Experts of a small language model: 9 layers.
Below are experts of layer 4 (counted from 0) of a mixture-of-experts language model. Rows are named router (the router's row for the expert) and show model dimensions 256-383. Each number is 128 + 32 x the weight over its row's rms, rounded and kept within 0 to 255. Numbers have three digits each.
After each expert's rows: a language model's description of what the expert responds to. This comes from a sample of Wikipedia text that the model never trained on.

# expert 57
router:082165094076160101095106170149194122151132175099162148163115138092145133074067132117109173132160137161125064129097114092095094192143088156119113173080102137168099154075138090117161067118093121114118094117090114167070125134175187096148098132142112144196161161164145116130197147129133128145118073118178114135095093132142149134145077151176107156089168123083093136129161086213166107085081
What it handles: Prepositions after measure nouns

# expert 35
router:131106127147069085080101162107142138110086227095169103138123107140112151094026119147108136097121072168075127109158070139137152161126142129138149152142070126198174140175119132102125098090100111119127137142138067123141132143155189094119145059141174111138164163162134094082118186147091131130164144040148134133131138163138133086164143193083103120121084136194106099120207140165064110145170
What it handles: Infobox field labels

# expert 31
router:105094131086145174083155157146124133103132135193162109127177106154151159106073118168139117136103093137081105109161100115122127124149169141119109103053138166088132106070146134107084120133108128132132136206176077082131133070177092119144130134152115123185162101122197136134151120086095076163130160162185139119116037189140158125141111147096182159134140133115149134131170163140112106148129
What it handles: Mid-word fragments

# expert 17
router:117079161108116143101103122129115155146112117123083123080122107102175148122142175132141132169151153153122156085148103113150152140108148072141165125137124155109149101088099169156104104119125097076089043166124068123145067142095167124147134090146160071165170097114144119109123154093101122142143083093144099144120104152146127109190142131130144116122064069167114174083121132116109095115094
What it handles: Numeric table cells

# expert 56
router:112138091122146200122072127177130116106164199090165155125096125106210130109106179114092127148119100122102074141144085142104151166162061094112150176090137125127095127154185115113104131141133125081086069149123108125047183087135175158157109094185097101182171152173133116105174140101090136162115147091162145130081117178139148172090114172215152193130073152085102117089151164131146124174147
What it handles: Comparatives and quantifiers

# expert 25
router:162099128139167144135131107085175147158097146166117150112138087161148150107102153132181146168193088156087072146166105126168200082154122095135121100125132203158152128113129119106107151068134128115061117151151095075100127108145157107131148088127084137125151109124148095095146129070138150101134131067156137097123058150183168106131136146123123134159128109183179120102150171091145103136154
What it handles: Titles and proper names

# expert 52
router:137088134166123154123146148116128157110151119039105081122156166107157164085118132147156107171126134174126117052144062109143125126141169127130140116158109119103112124136182124063106122112167203168103187116090085131173124129113137099123153156137118167118185127160176113117140122039089126189130061083156150159139081136091114096166118153087163138106088136112126064154143088070119122127061
What it handles: Consonant pieces in names

# expert 37
router:115063154166140110107147127145152153100144192157145110164144057149099122108140078159121123161141112161069097125122121142143112123129122147148120161144108134129135139133125110097168147145134108174128147128204109087116148129149184109128097084159093127085121131156151096124176152086145116187132105140125147164135111176080075180128140127112095109175124089094176094076115161123093124116188
What it handles: Separators ending cells

# expert 22
router:054108124089071180133120162133121149121095160100161106146078090152133122140103091174107115151161133151123182165104079094198143108186154086125121182111144169088170144157102092096123064120122101102141094120147090070128113149145128060179127097125109096179160169143090134080130154103183104123144095126105139121122140126107100107159098152141118120164178106174163075157111102150107113121154
What it handles: Digits after decimal points

# expert 60
router:181147189143093130141118116115184145090130184114110142193121111153152126130079142173097174207197133112094110091171104077099089129129116144125105163179137192166109078175188057125152098100081105071161140175131136122144089126116117137100116110146101133210106155162087086117162118135066133167146113095148104136132095186163103170137162173122072158156117157111121116168140139084134105116119
What it handles: Agentive and appointment prepositions

# expert 14
router:099102146133160156076081145142195149069175088092107135102141085130107095114121136155169142142077093139101099105161105048136102071104163150147126167149169119120128103122168094095137150101130111150098098149120186143127145105145127097154010149144145099148149152130134132119078124144107134136086120147160127124105148114183086155084085157141108115147142173054171165116075154144097133133167
What it handles: Verb-phrase function words

# expert 21
router:139087136112144180096096115169158097111139078130113127105162095129134127079140112190090151119130126133070140161169073056149188128100091089212123082134108188146160119123138109160152160073088157127126161222130071140168127126077131099122161151127092085097144089137170146086105147130092158093115109094160125095166077155160111125193092153135144154122090095109140116137202123111054099102141
What it handles: Accented letters, sentence ends

# expert 36
router:129133073093130164126133122123118128095157149125152128118108075087112122157045162184139218132150120177136113104139131081141100122076178136060128186127081094149161074177149110065140093098132133150139167153114109168089169155123114128154133134126085146137155157124110071042181104119145130120129112071127103084132120108161101161189125149151118088164128091129145096183120106156131085069136
What it handles: Spatial prepositions, particles

# expert 20
router:107093155153107151111145129107097169148121147121132106138167161188133140114177146139126160119137084147128170150185070101116161158097114121155096109132129165118137118113139101075051144066140170126140140116077134076083117112132124130126143161159158132125133059142200065047214109112100156121157093109142128128080122111129135101130201148142127127160156154086155094110120081129142153105114
What it handles: Foreign-word letter pieces

# expert 26
router:112128152097140163154153187138133138109072133071132143101152132162183146112139094200091148133161120166142055126130098140176125147139120074097162188169097150135095097210086155170124130072111146166146182130121103103095106148146158156161181098157129108179160107129171138154142160139109117167128115123223130115139099137180143097164152143090054173170149137126149147134177159107112129088139
What it handles: Table row starts

# expert 0
router:067064085112117177133145163176116085158160165171117116116185086145097130136099110112072133134100119143087162147100113094127067193094184114172143185066091082145135133122115069049076148159159071108033113126131098122108203130111129055136142081174115046156124088175139070040185168094118132201113102145102139056099111159211150143177079114169119124154114091188157132113113154127121101130140
What it handles: Plural group nouns

# expert 47
router:123122162134121128137118088158167171114154093064184101159096098118197107154131110126135150139196125142126123148151106038117104115132148137183103175159097117212143079109137106127184162135099113114136108108116168118191112073149140114158071160152072142141107136142104156100107129094128125127040109114191105159084091181160141177143144166116078116151155128146133126166108162180128123103172
What it handles: Directional prepositions

# expert 38
router:122160105134053121139117156107124105148141114074169097176161102121131143125119150142146081120104076100085141063133135142170100153112117083153110104102094162036128098122177091118121055085147071060117073144143111108106180077165175136141140116176089103107137163144141081133154176110122140182095108098104081158177107136144111156130134131114109167137105173129163145120134121076148142146187
What it handles: Quantity determiners

# expert 8
router:121100087127120141157134113122191207163098164131127123134112162159173142105114053174120166178121079139127157127119098178176107171042073101105132113161123132114149121139182115110114080110173208119142124122089096090089119151132128121163126086142087131175209159160129121062163179112174121172142158129161125067136094173089142128176132168112185125109115096132200095109170131128106089070169
What it handles: Place names, infobox fields

# expert 28
router:170106079157098125100102114110137191120125124127175121134143080165126129096175105107151144110149079139162153069130075076156090182113146160107106130163109156159132133108138118079160099105111114121111095160112121094129128174066148133154126109165119138171100102119139110083127143111117107166121151082164124083142116169139098148148155168103118123119110107120154049137128187124117120077129
What it handles: Birth and location prepositions

# expert 44
router:108144138167143141130082159116154126118104075136113145191101171156166138108154153130155205107157150109121185136139155179097188107121150146173086122156089123114172090117096087112154099139081136154111127149087104091087151153128184136177152103093119020104140109168141090083133127086060211151112115099160171137138126139105156130174135147123074128158081153212123047078159153166038096121101
What it handles: Football squad tables

# expert 29
router:152104127115124095147108204117159170183120114127147106097144124200096092061089104123157130102159111118102107077157028118148128116116168089176065128104109122119154088080165085119110108080065181137135131103067092118099150133167162139143136111127114124183139134155084112145153108171104113116086096075144123129093103132092109139120164146095100115132128178170125107155137150130176113071138
What it handles: Locative prepositions, de

# expert 15
router:099101109098090137070099134095141173111137123173104109124169065115056106091137162182106142164082128185110072109098141108136137117139134140156092186106157088124174141154177111115063127145099076111124110100173163151109176089106190140153084090165068140120212167111122137099125070084107154173061089076130093139109177125184135163136142139152119151170166109097185124114129169151122103124157
What it handles: Verbs and discourse words

# expert 32
router:138115080176165149091071145132141172174194105155139148142132076147149162127116127255124170136165057130094111153135073185137126108086129148165069039140149132106117114163132129087118154111119154068129129152104105049096085124158178155162122037107133150143164212131066114077140087120116145128101143145141146127172107172107111164152177148111118092153127131090173093115140150092100082105162
What it handles: Infobox field labels

# expert 7
router:117092120082113182068119146124129118136109113146173086145132116123158134131106151128090156088127111130109135095127184119095124147153141127167123113080110147064132102111130110148024133123089061079105094137154076142104217092147121089110104128159158128099114124204137136109189114119108141173054144093102138147063148140154134134133101088168092143108146111191159067151150126120149091145173
What it handles: Adjectives and descriptive suffixes

# expert 2
router:076045131171121195119180123175144164103130104101084068063132063148159128120135114143129117151116089226142126093109107147112157140132158077166142062122154142125109161121143114104109136132107175125118112107106100111151139122120137069111120117120083125143163156130169079078116102075118161178129103133127145158088123124167146144154088169119082143134104146182112058106078111100127143170119
What it handles: Surname word pieces

# expert 51
router:082082094094192135098142083157145090110107170124105149207182153136165128175130127193097172147125101111061104140158108114145175111168136132130104156125037162102100048133166081191115160135153126171112131087144066152061130043169162151177105165119133112143135075147144112109177111125101158096108117080145069181154066148152155178140094120158137111144099179109111090035136149159178135097131
What it handles: Coordinating conjunctions

# expert 3
router:025097140112158134088156176161120207141194122144118133074184140117167173106130111170153134181195103156079123144147089091147146153183106107162076154100073159147117094129082110114134100139071122083138163151154118153081139193102184127147091094141127118170137205114171141109148129137125116207102112123146101071143087164155080149148121162157114175135129123134133111115213181146100100091148
What it handles: Determiners after "of"

# expert 48
router:078140108137143154096144128140137141158152110088177164154118144150141141094143129152080138137118097169126093090163121147105095132178154128106076188124135151167118133157121131129141152105107095083104128138156111151150218052128047128159123138147073086134134139167151094102200136079094129097156136097131128097113100172162113143202099141167091134144102173062192165136157125105196104148150
What it handles: Abstract nouns after possessives

# expert 24
router:132107147103109164077101158156129121130165147101159160139149142141147113125121173168117112167115124163139194100118116131075087234085113119130079129116166134145143115179142109113080115145143125120150151113093097108141162104155132142144093107159088100088129156105146080100137130036125141127129193152137112191141098168129134098095109153108111153167090140167144099049165175118157116152115
What it handles: Education and history

# expert 33
router:080058136139128140079083078134204184146158125102150133112108097132095108079108106165129164135129109149114154100079038127166145150150076115155152102145113149147140128217133079133110099066099146132085085183116064094151117092134199140124155092152133064103175147147090116106134157128108127110138162133101121134183097197171061134151108169114115110154127121113130106119168141109103124118208
What it handles: Sentence-final words

# expert 30
router:095109085132079151138127130186161156117154128154146131171158120141138136119149089117186103150126128134082139092127067100168097166060100097169128123178150142124148065157149099113091158062176130172066076075170091089142143099093109118150082124179133113158142104123140126104171111107167113175093126082187138119121105143095112142126098124128089118143114108144161123118139122120083093161172
What it handles: Word-final commas

# expert 61
router:116129096118116105102131177098192225102119151105111145105150122136141185084100129143159106128098097176116140123158126180201099178148051113106126111141164075152119118136136113136091126131142167157133082166124124136068114107114109140160124085098179142155135158114142056102141186045112093123106186143111111176142134122165151135130145189103079128128074123110201005143096118128086100165135
What it handles: Line breaks and copulas

# expert 19
router:116032132079117155131111104099122138163121195106092152134106114155131153167126114203148155138109152143116143118134106137172165121122112151128097143147167140060180167141185145126087099117161114148132143106124109066131096144123132142125157109098120080160185165174117119097135213088133114117151100070167126126125138153137079149191158151096159135138151124150119111135197152178072125101240
What it handles: Table pipes, U.S. names

# expert 27
router:138119064103121136074109159142163112124098182087139103156158133134130132082088110133106227154137070135140131129118095066098083145151147136172070169072075125135135116136163098126168098136170125087171074147156117159109094060101118125118136108140098128162194106113136079133185080116171149093096158105097115159111102169141078183111098145121176181132109149084147109141148153185118099090174
What it handles: Copulas and auxiliaries

# expert 59
router:104131131103055148137125144119112115100112153128117101160149078170118130126099106155124095196127103119061098108117172143148100124157118080075101135149129132141172131146104097135075114132151202113068090146147135084147153150159133138187105129175132072163127182122132115095132178089106126139124167075157122099172099130172111124166127167084054123169113111191112114100161143096048087204117
What it handles: Name-qualifying numbers, words

# expert 1
router:025022135116166133126134160159157143110098134096155131117143143141146089166074111152116145128122077204106094124158143128146119154181125115094121105124139148084049081088167099142139144074073072119091075159141164128148233157081155140161152137113119130103172163146155107086120099096115092146055133116096106151128094108144096194145180115151094222174144066095118133094113137087199134127123
What it handles: Paragraph and sentence starts

# expert 18
router:129081127074127171119118179150133135135089164085094042125102040157091076084111155187099111179135079149109144123097147132150160117190135129143125136128169132156203156155076141125132067157104150119107119111107132102097124158176167103105102043164166132188158090190135109073079186140132151140152107057113110132144126168169107120198155165104072150122167105182129064074166196100122118147149
What it handles: Numbers in tables

# expert 58
router:133109118103147150120148134121169218100094175154092139163151137157136117159106109116137132127139139186103132115167110143124126141167155085079139148144155169135190185172134108104141109128072130150104133118123102098122163112176148112165148058160148073103120149150157122044105154102098131136127086123143123127163137116157093101216161154054160173240118071144148093116130127110115118153120
What it handles: Capital letters and acronyms